config.toml
n_layer = 10
d_model = 128
n_experts = 40
experts_per_token = 2
d_expert = 96
d_shared_expert = 128
activation = "swiglu"
moe_layers = [0, 1, 2, 3, 4, 5, 6, 7, 8, 9]
router_score = "softmax"
normalize_top_k = false
routed_scale = 1.0
balance_loss = 0.0021
balance_bias = false
router_z_loss = 0.0001
router_noise = 0.1
init_std_router = 0.0164
lr_router = 0.0009
vocab_size = 8192
norm = "layernorm"
norm_eps = 1e-05
tie_embeddings = false
optimizer = "muon_variant"
lr = 0.00855
beta1 = 0.9
grad_clip = 1.0
batch_tokens = 65536
seq_len = 1024
train_tokens = 357300000
steps = 5452
dataset = "wikipedia_en"
Below are experts of layer 7 (counted from 0) of a mixture-of-experts language model. Rows are named router (the router's row for the expert), gate (a neuron's input weights, with its number), up (a neuron's input weights, with its number), down (a neuron's output weights, with its number) and show model dimensions 0-127. Each number is 128 + 32 x the weight over its row's rms, rounded and kept within 0 to 255. Numbers have three digits each.
After each expert's rows: a language model's description of what the expert responds to; "mostly gets" lists some tokens that are sent to it at least half of the time. This comes from a sample of Wikipedia text that the model never trained on.

# expert 37
router:124127110144118116085155085109243145127100116143123158150104105182106121123121140137120162084132100122143130108135076084141117138098098137072114129063152139187117155147138074096087134123084109117156128115142167190146153127102143141139202136104119136133133034112062121087164133122159108160160096097132165121143150148112102100174132170153132132134139157144162225120084158117209066097134
gate2:128098106105123112145119213150112141186131158161167136136067127129178148175115173150121163151100132133128132088082130153138138084113147093064089117166136086111134115100159085138119162119087172107145169113115160122097161111092111151150134121110133158166050129133119131120206135140169156146145090095069140174105111107098130102096132078074137049169110143121164206211157127099149110177123
up2:109124136098149136167144124169115161101136122125163123147119127175167176145131172130206225164119097126113116149148141082179112094120131128119070050115146149113110101135121065110128130115110138163150075133126171150181142074147138098065070089169115086152157094135118121126117192127096113112091145133138070126164111140063165110130119096158043109100135183171100151128150137165065119144158
down2:170114134184139119145145180160116114167167136122128133154141139138119084168143149149121141121106120124165075149181082126110123143082094143180095144125181095085144137151134087129151086141167117143106139171170115156083141136072159063105131106142145119130151094096193086058093122125116120146059145084099168134180110035176144155130078157088121156069084082120112156104151139203147085121148
gate3:129077172173125125169076148051180157117100142086146156133161156124132103105124153157076118155163061143121181140115166133098102120166095174151125163171209165148115187131117081115100113122110152102147112140134082095152145121162127142096159151178165117149080053017141114101129107065123092114125111135106155124104116111138118124119131138114129131161189125151122109081184151157180133157093
up3:147096088166077143066114157125124105159083100108153112156127156091076129141158130116132126165137065111195101127170099144197133089043151149148088156167091198116116124130139091099135188136129121150121107066124115096120155153112127104108110107142155098158123195212131126118163189124097148154136113131170093092092158143140123063107141196121125145160169160137176128108131080093127084137156
down3:113165168111140112106135132144096109139137162080117090149129122147133111178131172097118151105130124062061158083132109164130122121173077142112103068094160079149135143141131122188129107116122124166074101163151121077168077108136176155147172070083196185095163116116162140158137120106151141121105138199157115099109089130086151155120196156141099071148135062162169172109095106198093125099116
gate4:097134107109114205125218109124092106123149095126110109103170106163152092166156116109174115149118066206103073106125163103139130104140108120119117145139167098163170103110130187124100126121109098125174184119160075176094062170161172165087091095110095096177141095095093143147122183160131150168119127179098147107140098128122102136066154105148170140072123083134180148102110139141124070122136
up4:172123103102117068168122188207169117080122133090133116099113179163085140134096171120080106134085231142130160184110157090121126151126127144104129057137177099116154145161117126133144112176156178108147180167123131097085141110147114129102087148150159119090178086083142114138147093131086130101104109048148149094116089144192154165138075123158142137162119153120086157139122079161125098108121
down4:146082116106057158105131131120159139110159090076098139195134173088095154116142142051061104150140132134148144096143085092118135170155120122133131164091109157115155142149089137070104112152159157073112140098109162167102123173077108121130143150153134151116153088151164135191112121119081169161165117137151159073212148201159149106109080124159137117150141140143127108079176113146043071139142
gate5:204104125148109074130173109165179180116071128092125112083076102079139129096120111135137121161152094155086121169114111084165156183107164160097100105102081124107101092111137100186081120162149119152138126160170165118147102124176145088147177121138094179098202146131138086107120137187130089128135174143116065137108091116120130093135139215097150169123148103137156158108099085154118073178131
up5:141111107157109059114178187137195123127188120103162139124125145173093108106160050202122139198159120144146164144108103113131104109164116116137122050096141147121128124103123119138176108087165109100110106103152116066091128064140109093131166159105087152123089159070189176145133173120139121132119128112159141196088130138127101129110127118157131152054094138160163076171128068112091145095116
down5:123098150089143184120103123109213126157096067129133187083130089100132121094138118143109103122148145147111124138071111137117095117103159142100119087188083132078155143165201105124127108097117166173092128159114113194122123148115145215084147112171129086148149124128065109143194137117121064093132138111088117146188176155153130146104125102071157070157178139077158124123148126103186146105146
gate6:157147096125087119089090142104197147145125125121146116121152081116144132096150112160112143119167089113119153088089097133094135178131132088158089063136134106077159126166153118161112130130144116138157166169090126159104124117159184082188109151125162130107099117177143096111051106124157204103117080109117061079176114211156108146181146092084118167101104071144161167132107164058128133152161
up6:145105199180137162113127155078097112147147107134120107168155172120155113096159142152110106178153102132120120146072082133077148101151144104160055130139052050119072092138148101131132127107206106089093149161120139106151081147132194135109120181124153095090100099123163099148092120121184145158121125132180107125211129175090077083137143166180169139136106109125121082148133092150105156131138
down6:101085131171103182143106147173152127089093135099106143133116151143114165154155146115140110093142100128118151118146142137177165119105126108123079122149060145140138091169153162122113144113195112130068082140128131074134198141127140125147096130095077138170146174158133188060140129116142160127149121134116113096138105095131108092111188142093118126121117068145177152076169212000142090165120
Description: Numerals in measurements, statistics tables, dates and codes, such as 75 mi, 28.37 km², 556 MW, or 6.6 million viewers.
mostly gets: " 60", " 90", " 51", " 45", " 53", " 54"

# expert 8
router:129127207159135121086180082147153141087085132126111137191117066142137156189133116147147133117158036132159139070131141113205134099106077080131138153113146119146134162139158109109085159103066085148179145126120137151145141146118176142172133098120144123124103070129088136074115105151122125196129094105130176061070139218137127130167099154129110151099126121146137139120110133102140068072133
gate2:133116140146152106138089135082140129142184145115104119112127175062157162103162090120069128137143133119131097124069109152131146137082074130116170061150141149143139135095195108148166150155085118153142065182086126147060122156185172166121146135142189173104162102058104098139140158105074083136098123097122109122103150057053082106123142187141098089146140122120147122097139136168150190120142
up2:150096156191086107114111149111136181192121131132111145154144088138102171141112081153077092126136088065158109131145149146163142132153126172123130069128159087157109124117209082133179101133162120090197135126107121142137151051182104121146160098167113090164111085127136131135172115120151179151125176127078056106146145074118119143060123136073160114146110150157134165125100087155100128092061
down2:201146132127165128111140082129120162148094097157124178162139087127099142109066080186199092123121129138153052127096098106072139109142151083151172146099111151111151060171148132094142132139122073082108111134141164131129128147148145146085178151115139129142174108168151153097067166155114093052141126106106127090150117140057075169122137146149158174164120157172104125127136174048114162145113
gate3:146102125112049073202148110144138164109105121179133097159099147102159156122118133145186103073205070099128134098153094109168146106126121142188090094121095128102147140142140114193105120106139148107170028170151137123121189056087111160146154082114140116117151103116136103124150069119120101175119110091127142140133152082166075198128149123128116110131120125114133120140151095178149149131201
up3:120098157150066149130062123090131113099127173141195138135108118129080143096186089107109066162157138140115130121151188154131033157146150162131137121113175147115121208117152138147124154120108102170130169185098118108109131068127138155070097100048150169085145080133192118109124136127143162127127145115086128134117147120148164160062100103114154111133184154093102165061133142138148078100140
down3:156093187162104077115132126150182142172130160152142168121152126119097076154090103144110114094082139150188100073063137165103163131099135101143093074104129122141149135185139117173139114190112112171108081155144124070136128166192060191140176149121071116173118121134118173111128154099135108113111110123112179066099114159075113131155151143077169146084155094082160118147081117113170103144158
gate4:086138121141124119122151148086063138071135119158092128116120137118192141153075097111113114159082192154103136162201111102164197050103131130120149146196130158122179208116098079136151137140099147137118087136087080133142120167110136146131148154057137143147132136146134119148106088163086167128103063132158075148178137185139117084091089097077136110156129148124178188129155146144152109109130
up4:146092180112166162073157114125082155186079133119175143176096148149145119093122155084129094165126098115112142169091158053112092106062141093090110169119101112119116084108199144095113163159153134141108141145159087112096174165187177168118175156110136116117134090149118172160110071125155102172070089087114103076155078117151162129176142111138085127151076099128121116118119083160104159115170
down4:138194079099163100125150168106114130095128161089131172088130074142075112111184131156112183150148128114105141117099172177139094124201112124129073117147104160118150101142118134101128115112111123171097081183125163117117210125160145113091139175110149137085206099108162156187108170175128112118118144138147115144106136106069129158093100074163143132117120058139089059154180074084148101121143
gate5:052159117083147103073100099126220121146089116114113136120109165143178116148144114143117118153158171125147123122125168115068148103077125093138147150093098109180175172155144133129124136103103127148093122133117170126116126095150173093115134129082124112096124116129125096104180160119082139168096145105169164120036131167142126162181140177083144055072179167140111105066154114100173207134121
up5:156186169127109127134109111146128122122110139122148102094092136076116165112126093095123130132095129144189086174166163124069109131103154118102213154162152084097072177078089125148124076095098079194169135121166194129128145120122116128168150164133152130115125131107083176132107084164103091163183101073130143166093117145163074116119116045090138142113117159192125129144120106087093130160190
down5:168109093189070144158079116109090172143122121117140159169131072155115128144108133195109141138127123056107101108128169155161124082164058194119134167126132107126143183170113163143162129130145129156116103123138115164127132088106096126087191163106159163134096061114046143112115129135161135118061138115097149130175157099107141140159132133167183100080152115176077120161129096139145110041097
gate6:119158087128127101101127165109141121137106098121061078112090182130151121113152078111184073023160155150145141135124134147141160115073127112106197127150178160153134182057098118088129082148040106110146097135111161087209129087163197139164163151123158141124100107115131124135089151152176141115126124129163139155119115054151120133130108124102165141113115104101110150161098166105163174141148
up6:124100094125086101123128131131062163104155139110111155172177135088150156108192161139129144141177108097103109122119125098148166067126105097099152073151123173157144154138126157038075181104075142147141167085133124115147086156153091180120075139088127190146169048163121143109131128162181093091122134189139102108095165111127162090052125104127160134164137104152105186136124130153149097127085
down6:142084156154176174167104143091109185155139106103122105052155098095134144144109131160187163164142131133156132167098120099151107122095151093105139132136122100159106134177058144141115102054106134074096163031166129154132174156138132144162127158105086159125182106116118126123097153150119173089111131151127132126090115162064190170138121101099127049106132132146142109125187115052112136110186
Description: Year numbers like 2018, 2021, 1983, mostly in sports season, election and career histories, plus nearby words like League or debut.
mostly gets: " 2021", " 2024", " 2019", " 2017", " 2025", " 2026"

# expert 19
router:143155150170120137071169131128164156115137123155097134177144135187132154160157127134094144161144101112139175109132115106152107113122113098101084148116150146154123177130146099100158173086066141171096139104137163077094110121162215168118149043170066161118117107142081090130063099125167098122171086082168119085103153109138093089123122158105188117080094145135149163128062178171133066136127
gate2:105129153106121134115129191140176132138107164175133157116093162085098114123140115098115165126144145123120098050182137128108151157146116147101134168161110170166069117123092193107177156116107123162074161164146135151125164142116132153147102124067126175039077050122130137117110090132125137086130079093122136194097128131110118130080146161102141089102088182117172052150141068158139158144189
up2:083103113087148163175181160130110088079088129176130092123142116091196174160153137120116131173146151156142095206139091145148126129131086105135190114120160131122141111141113120116156068138124176197089164154187133126160086080191128141150079139160106070104101103122104153086162163067102178175091101132096121155114135122064125128124106110138134119078138182136093080158170101079129105148118
down2:115207138090113093106154151111151151136139163125190150106074162153103148098076058158131105191121084158069167171119173144121150102240193114113145142113178148113093104182105165121105119148119117154111089125107153138134118161115099100135158134162113169097133130137164171160143093079106082107089098162092111141101169160117144096069149095107079096137115151108129164156096126121119147084083
gate3:171121142147152109191196146072187127120133117187084115132128127092141136102089088107111136144145112122186124115133187123107121132106169143066093132142102075056119128181139120158164135201111137110124112095145135095090147154115127090205105135166076116147116075075102126163217118104183104176107172126136166152112152124138107142109078122097132159114164090105156166115130095125075162136089
up3:105128145160130170094147180125090192068057141148125106124152096117156139091137142153116149200147075122065143107171094123120149119126169188082040154076136139127147159098110155180145159091108120112099105097097086101114139171080153077161149141119096084099095120135121169165144141090113124189150135106176176125117110112095098098139126100119151174156201117193128099122125140152068117137124
down3:096113044166098176150156131182123134145060126126145126094209072101146176143150112145128102161149168125121136075194102172095089125084139141117188121135110147192127190118139136088093122133074109091113070079143127084108115094156159190157131158097131118141140138162142096149104120070107134097157123133123120120108068126157148090156119073185122168154150144088129171115121100176099111150160
gate4:119164111108122131089157144100126089089152148145093111186151133109128112111165155055139195127108157098137139080096101080091133170161177085114143102125123165159167068107136171158079111118089119094167114119122118114121131148135146154160103090114128178138124117116084155071154152196107131101146183134159142122145145116079064128142177188064124116125146107091154113191040116134211092113121
up4:175146106169111129140088114142135163092134114161115144128121168208074117111141114157170157173154112099127167165147125117134071132155152121178108150136153123124179077159166155177082119101072099178136167106089124074115109126081158151109083137129104135117133135103143108138117117071092092027139153107072126139167166105099078135136158101199072143102091060149165107095183137127160122122161
down4:092127132170119125149116096088140110125124117128131009065161134132146122134169173145176147144119152100096097116085140111127166139142136104110132175173140189123095144100155160159135063135078111122166119156108057172130109130157147106054146167147142127198137138130096168081150097108153100102170131077137111121159082147174117161076130175112129125118132090151124201082131090166087186106102
gate5:087044159181131052098107115113090144146118149061086110167096105177085147134092107093148142150112093120199052089094124084168135142171159125122085131096116190149131143162090121162151173139121140130165094108119084094131142111115131184146106122156130171155159121139116117154158149184100078127145048112177153121155165128103160134154111139065130193174128109168112161106125128133111120121097
up5:113099175182107150162107146093147064118112081064123129163079122151127131221083135116160171140084110135136120113196105145134140171181155132107144148138100164076160137145084151075143134089107207116173106105107121138189149091106176158065125141124121079144148115115105107098126097131181061112138118058133114134129136145110169169149133102075112166166141103115145155108154114096155098127183
down5:119132182136084084172112124119147114171162086194123102084089069186163177137108134104127151155150098114130113168078111141147191141132146106047143138129108141060154121146139112153164143127159171108108149118121135162186206066131152111089152167100123161126119138129101129124179049103107127087159140132137170103127117141062122160119116082145109173130153168106086108137169130092121114079056
gate6:150113142096081097108156151116158091080122129127171146142141079175139110116150121139160175127118184129170143096155137116127059053150113086184131170172094075149161152174101106103122168128148122083114163110067104101109112110149154137118142108139143097088112153133084129078085159073143041114177085121103104167142195129121165131113129171101164176120085138115144140167113179134141119149218
up6:088143135186099150089164125132117139184145085159187136133140114125173160110155103156202182121146133083122083065162103118145119109153120095153155110163127066195141076139096101133119125136126104158076092119101098103063137132155153195079133101118142142140152124166080121058142113160136086107159178105107105178112210145137129095152117133152124196120097076080138116138133118074104093139143
down6:162105127137147151110124156117116160117135125120028091135137095133130131086069207152160128137122172085121084185107095107105091141121103176132099104101110155179102119118145102084107108140162175163144116151140148138146161164081148106043095143107143132142137153157100180146136164118159156105172150160078150127158174173097107135065191132120105106204132191137108156103112110102076073086109
Description: Cells and headers in election and sports tables, such as Party, Candidate, Votes, %, FW, GK, and single score digits after a pipe.
mostly gets: " FW", " Candidate", " Votes", " Apps", " MF", " ±%"

# expert 20
router:109098127107176064134131103128164135120097161196183107091118094168150146169095084087093157121152128074142149121110127146171103120111086167092091150083146085180125102163126141123136128139149097155147142008124172120088113087147129124150150078160141151151134088130098137152089079117158093115138113180142112134124157190117138116132081116130105194062164184151197128114127175131149113092170
gate0:140149101101119113173114061142117077150152101133116168160206115146148149143155104081134202080159147182085143111122099110129115145055106099166128166057129078125113112076124084112103126142148108087132159094080126101173125161129168142138128095156183086189120078188137139189175097109127115082142168136144164123131066113118116133127142106062105125174120148148119171126148156169088126142170
up0:147129170156162115132140134076145070106114166166092119128123184113117110129140149184104135164057124134107105133167162152106120182173158093122133144145105116021064082080153174150154097107084146140117116102153183102108135134158066130106136120119126122145148181096170139120126075171174110144160085095200081091164134158131082140164115083127098211100137116174123120134100121120142122101166
down0:065104086110091155219158102134151153146132175152075141128118123127148114177069133151167163096084119122145144136094148088156185090178156082125143167159138114113098101142130163122176103074136174110127140139173175136135108147144164097123144142123132117153099163122104132117136082115196180111094141112135103081155138147188046124116127104114085121104156161139066110090092061078153188092106
gate1:181106129098116145159150131066187111142079137093133166147074108142164119140144089104136177120112110135091146117162116109128125161075132146123139165132101086103151143151151173115089092108109037164173164184102156149177075155131118108058088062148116104126127134065127143134094170093127116170118142169095171138177124171142149159156116086156151105155080128110094158125146042076136172155118
up1:112138094198141133151127144118159117139104132137167164158113122126172111175092101163101081114128081186094145086127125138121113108103215077085056131080139127123135146170125096108179148173113090096151156179115126099138184137123146100226120101091074138085159106119129143134116102117140082091127114096213148128135082110177188093163126107137115126159118122189168061121121122112110135131164
down1:133132140110115160147145147120037178142168133133114195133129109080155141118135100088137093120159138096087086111187099105098128138104155076105155097131141155046114131200123086113098110146070142147096164210171106071160205140137128167167057188183078123122110126140161106111093122134102158125079156175135104108084139160172115115118115128139137136159171103131131161114105176135121124120104
gate2:169111116137163132136154140107169135128103160159101111106125124111095112114103175000096121045077143175102156148153101088124121166133083173085099119167117097138130117140101068151103141195154143098138171159171065112172122167123158143142073103127119161168092094106126140115049121146101146139119115144112112119069181088127165205154139102169149153137149108148118142089175139154110120127129
up2:076107166161134117143110104090152162061088097133118167125080090121104132141136114118128180133103114113105174159151203122135145147131144163121068172161068133144141109163124142141163184100155143121208137158160068138092145146142161151163158093110199134097158109146127095144153146077092141138123118153062158162094048129118145104132097094145121085093179102114108095090140118186051157109153
down2:137066110158114063151124183122092152134135113061168140151121209124165128152099170159151128135140135096157087134070099175196159148141091132107145171125095116118150126136119127137101123113105146143085117104159114123074159129112151134146116128079131079184101124158109094105184131134097101131105154120114128125065061127099061132176124174100144178208154125097141089201086099141194112158117
gate3:156083118211116104156125110103097162105140083090150101089126148112118127105105090136143163097074046049134157115152098143107073138155156131167098161147198105195117111125087097123140122118119114139109154178097126129131115127103125136095135126170111159120137107125124114163167086131147132124163130085091141141194065110154108147098199139109107190165150130172116128084131128254132132120124
up3:119208086068123164120156084119103144170123182130138113100165155134116140143101071058099078163142139168109142161136117121176171100139111146113158112119180110118103087110149136088176151109143103211152162084143114105181088169128146125203107099107123108110139164099164127102094128081104132091177162123086131129115076206173069092117139128115123161106139144138111166068144173120132174104122
down3:114149110120142129123177083141089125152167135137131129077108107172133106082169132098123098143055140186137108138100010124100129073184088153128198177143121098133124124159130094136181129138150170105153169197121141123149060157051124073125105118119131069088101154131144112155089123121169145128117081127154097110141148162089158161157134168064113128116154177120121108177156141171138142128126
gate4:120167131127105120196130086124084152143144089090080152128148098161177118164106130087119200126211129110117164103108023173110103130143119112110123091192174108166109138127097123121138126173119097090129197161189153163097122163073136105119159153160171128064118075174163114097104065146145145098131110135102117144086091181129112104094122111131133135098157139114136081156122130167127086159164
up4:091143148171176198142096130066133118177159151071161088096156117169143131152122145070121177145107127131112182145083139102144113061126144122144178129146144083136076133132118097111139165123173146110132127107108165132150088185176119139122187120113122185102200117137133139158103121112075057092153119042096129104098091110057095159169160120080153130094105140150157143134149173085131142097130
down4:141147106113097128147148068136210157115089119127172164121137207158071092136152124131099119154121153078095087122112138101113087127081121119107179104170137126124088144128139160091182175090103105158144166182104096108150130176092162126150184178134111078142179154085106107138162056097104103149087113105169064128146114188109161132205115093094160146149074137146142124101114132162117097150108
Description: Inner or opening fragments of long Latinate words, e.g. prol-if-eration, invol-v-ements, ex-clud-es, temper-ature, inc-re-asing.
mostly gets: " dis", " sk", " qu", " med", " tra", " em"

# expert 36
router:135101134165150083122172149093170146180161111132184115108145120131118163189142155108128099154126134107167140132171088152177117150097103154119025168060139127159139128115149078112116184102101096146110131068189139099112157120102092122158182134144112134088132100107086126172068141145134151176120120147135099127153133149148119088186051120165075164084089134128182146108131177110143068107081
gate0:199092144116138071147163162107133071202176096140126099096117082120118199124141131096129135152127128187130156141169162131073115145124172146133066145156107146102159146141099116108126128132120161121126168063120154124117115170086156139120139135107155211121148086080111172137117148154122102067109150149066127122125091100119035164162070143169065130118121143112081118134078132133169099081159
up0:111166089157125131090150097083163129173156089171082114143112123141114081113081117104212193136120171093127138085099140186132163140152144236160090170133148158147105159111137077102069167116146143112133132102111155120106130155096066131158141104175127140166077088115094096098095162130173126183134138122063119119115090121121092077125138164136106156164149069139118136097164060126145151106130
down0:113102137067052142118146116093182125131136133118159122112122113074109104169174151131173152125107067170140140111116076175136140062105128128137057169160101103136086173151079120189160117129160109125139131094166075110157092080159117123072134155176156126155156169107086125070119112089154116124187139169102135092183104137180117137141140140186111134155055138115077118178147127174160101151137
gate1:121142140092171051142081162108133159166172092126160107091052121156086163136155155132073061089137182149119070106168143144107120136184102110121131166078095114113111159128145086092147096087177136119063169114117156125106150135128133118212092157127161122135149111171144169124166070135157131121101090136103146163115167140108146152177122106123109141116191061133146203133112090157153149099149
up1:100130122123153130114152079199159148091093177120116175108112042142111116172146147126114172143085111159120118141157112140118120133116140084112111124128091152100116086172069116115138127055112152174124144129057107109134091123138137082115063118160138100102153202174128116124113159063124108168180054113151118125130129083190169124192179118099090167092161164161094155191152148141118149123143
down1:125127146127091145145126197159066110107103127163177110163134123125160113087116076138108065171123126147117092122191184140126105155137114120145142134154128147115126108078160159144128131098080150112123111142143151164076144208135142151135152140159115084076137145136066119097041122102046127164166113194117141140101148127182093164154121069042084114168134152107152084111143117177131173139101
gate2:120144182145091149074140124128122167096132156172115134147126197186178135141068151061112136171165117155171111128153066119141101061101146087155184123179047138134148096134103102118143139112103152204108095154150125085183104195109108120112125110147132069141123092148118089159069076173139114152089161123107144150107089169146181142110149130120178140105098118080123140138107104126163083145121
up2:142131171099107125094107115152163098126133151152138055127113131170141155072137204189159154099149172134130116125133138120151168142064085122183154146158137130096088102138111135119167075097101108160109090103122080159077127127177135175144082120076162121131038156104128137132088210114172165134126092093125129157110089155148141155150136192116113091160148144122098110169182066135139165113070
down2:118076136110135110135168106131132086148130137157090180167111119123130176112075151094091104105143194186186117102145144126127134086093170150173113078134118097174146097144073148092172164126099180127146140155149152185132136125100132106142158129095090126117124135166161143157119133077182159060122053079170165154188137154109109127140095135080144097075102066084077085128162126119130088175173
gate3:139141100082165176109128086129096178157118171071116173087148109135101101134114120074118117091163109147112101101121150106166069115156096076133143132069184198162091196185141145144149127135081119114188215083121160170145133181113081126062158117162135132103124138139145121120160138162101147130117112174085169083129114126122180101161081103096163129070128146111094113131089124119152093150173
up3:109124090151086118175143171128163129150094112127133082156126098119164174113096165129103105105101063085107147087152100120085129070138128061141125099132092101115177118096109112118148126111145133118130160093148179159139109139133124150177177113091137127142178213127104131109146078142121083128159171161151131133179095165073091207131149171058095058170190155121144132127187141136142126134056
down3:064105073082123150114100108167139123160164103134179105107109158136128100112205160118106080162076076092098090122110173100142171056143128144120166192075138190145155209137138117120093161148123102170117135134078146102153141133102136135133115125127150140121086118114095111103177185122096155090129161133131116160102083134172156099157073186164141139165122112106100138078083110112143135166206
gate4:076117109152154132152115119158156150182166135115108127088147169149093110117134142113080163164141135078117167156172161163109133077109136109121077128098078170095171069119209129119168116043131105177129133155156120104121160183140117078116142107134149104128053083130141083169138102116153149169131079086112109126080118162158097116096142164097122137113047182097160192132101077116159141157129
up4:149146066156108132170170138092115137115163153186118175160129131152107142120109184137097137112178058199127099130130139081072044097116143097173211079127169125100058094173156090131145094181188170127119123129119098126136183152079109195100142130136110138088119146165104130140163156100118083082146144118086105143119119077119109144109126163083133100117111133170105115179118100139118149155129
down4:082090088123122128062122092105140109124157134134090122178066106127163098129118123119054096136171124143127145080160083159156134155107115154138159112106148067154079086086141123144123146089163143095097083096140137118124116136135142175176144144103148128087137075146179172165164151126138043141155170155115178185164100103151154170155140157154187136109183116210142077115158106110110145071088
Description: First pieces of verbs after subjects or auxiliaries in narrative prose, e.g. w-anders, s-its, surv-ived, comp-, ext-, rep-.
mostly gets: " w", " comp", " sp", " ext", " rep", " int"

# expert 13
router:095145146121195080129150130104139119101118135167196093155134095143121120152118099067114125077189154099180147110176149155147104155085133132076137121117154097164146149114118133108130119110084129144113135059136129119098115144117141132174176094157089140156092122055060107159124104152064118122169031154144132102103143159117093173163075121133100166135094209167211159112141120127152105121131
gate2:077141157111117203145144192079082118133107163163078137145144150143141135116121099150097114090104166164087127153115107129137140149122113113053147125145084135078123077121133153133141084158174100114153172098113145129090113087127101123161113162134068133094132168091138141118130122145128160149096120164129158107163134109178176174167067128057166137045159160123165184071151087137165093159210
up2:171105126124125109150127140099148077138136166145071055130168108125107134103108131188141104118130113134148109130115125092132115160086122136094111094135131100156214151181100208153148152111098115120094152141121116080111107068158107134085129119108122091092072192126161154070142137117136151090161147161130139157115119107068187089139133123167115099090158049171174240121149126100112112179125
down2:102136076145137126072177129182134100164123151062201106113126155083189163118159196130171164107156163071193187107157127135100105126150085142147098143155104144089084056132087143212105081137167142159136174098139099126099121157151102110135115132096131118168139148108126165126082154148085134130116065162114095138129122092155159086083144126112120089149135081082100121123164126116110151105182
gate3:126142170108188145163141137097144134115104103137158138164150077133128146133124143109127135119129098096122123134120096121144080205153207133105114111116107097174172072106160153132106086100136138110111155190130052102140103133095149141143204120143133114154134065121092136162166163151075100167198114072144131139090099129112124180052089077119098135115070131133133178136125088120120221146181
up3:149108099136119070137134132136091170133151139140184159162165109125127154171153129133112102128131118081111089222152071107071099109178079111184110087127067084181189130137115144161085150067163125141105156104125163126121098136110153078140187153131090149128153127137178136125095124111130205100101164133141125123147164121113132163123173076122132127017154076126161136166125107136166153110154
down3:103131109182105153132145109122094116183135156176118144050080096204109129184171149113138167126105130138058125112139169088150123100149175137136151143160129157154121168124099112120144146068063090114121149125105115115140097104105089117107140107133111143130076138156058085102148105163203126120147135154132086110087139193133096076136121175118123089117137174152215074153106183083156172125130
gate4:154168122144113200114111124117125108120096156084150121099101166135112102140178134126097137194070146106123175136171123083146147143157073101071089116073155160085149128111115059112193168146152105113114172139091139102140116144163152116133093070111093130189084154172095156118125117122135171143101139144089103114102087148119124199151064119134164099164158130092200153050137145117175080144104
up4:118144168086122130185090131106148172149185099138128066148142095125121106134148089183163133165175073116089107137158100135112113138159174140129116077174164136150157093108146027100118151138108134129150068151086139110117108154150128102105162053119093174174131155182085116102128114147115134155165109154166126149153153097104084084136097166106152119161114139136102110187121145191028144087119
down4:148099113142125125089077129113139109086142079148129139196121083135101095170120108108202149157183117120191099128137103117143052149098169107126136134147221111145099102086136138151101126100169115161148105139080077186105132202160103199138112143119170124104186122138147143147120136198168118142120100126129183090125097154108158081083134157083142096072104124096141134100126145089113176108087
gate5:135080112143171139144098169175152113176141175112138190177147066153102184142145133125119119153055116146106153155149130128130100143068143192096105132169146120179097139132177172052117113140164125139115104111119124077175134168047115135121133134145119162108110105147102163076085069089063113176117083116086144083163116068131150148141133159070137124086104111113198135108147111152133151117133
up5:125152183147133146169120066090122113158087086156117087099157057153164177095172113176167150101061137143120086121096114125115108079167119085117096121098105092114077137114124141134147121196140132124145162171116095161134116142168090104115098175223111100169109123119121114104140128094096067175161153173123163113137125194172103107124110155137121097106150156165085088163122166119165104204129
down5:119104102144162055136094113155150120157149073134136106156147132148154116189166159091088102167074150103123139115126101092126147172113141113102102120129125221122113131076163112130108071127117179124103086191131171089147109162060115122112160158068150117198122103125119126173106034143128139193149140102152118190102175096161121163154108096108125167116066109134155151143097098142156154091141
gate6:156096092190129070160139154121068094055109125137065145147142122093201141175123134145093146190130149091156089079146105111134142140160155140109133085103120143104121165194118134090128135108099169120133137158193121122120066138146103158072115170124100177157178143141136138110110150048119157164084121124104111106053172184149095133125109178106105156075143131133187126124081159130136096158129
up6:108127130152191104130181119171120099106046145127139131101110137089120141094133088128138085095198159106177128106136122154111112157124122176159110084120102080064032197147119115148084122091123153072117157144113088155115068164113169140044150148141126156163090112085134130140125028149089164113171137094141125158140103124152122148136138159175159128146104141164146148107182166129150146132113
down6:141112151128072127155110123121089142096196104109116093163103140070120140175179180090141202194059140137151137105098198155096117128160127083144090201146134073150109073120168166170110104131119149158065159136134073123164120159127150119174158151127198144171094105121068143141122118129137080125080181128100141094103135112146108147180151117132108120124107175099106091105098130117085113122095
Description: Short consonant-cluster pieces starting a word that is split into tokens, such as pr in prolific, d in dresses, rec, acc.
mostly gets: " rec", " acc", " tr", " pl", " pr", " Pr"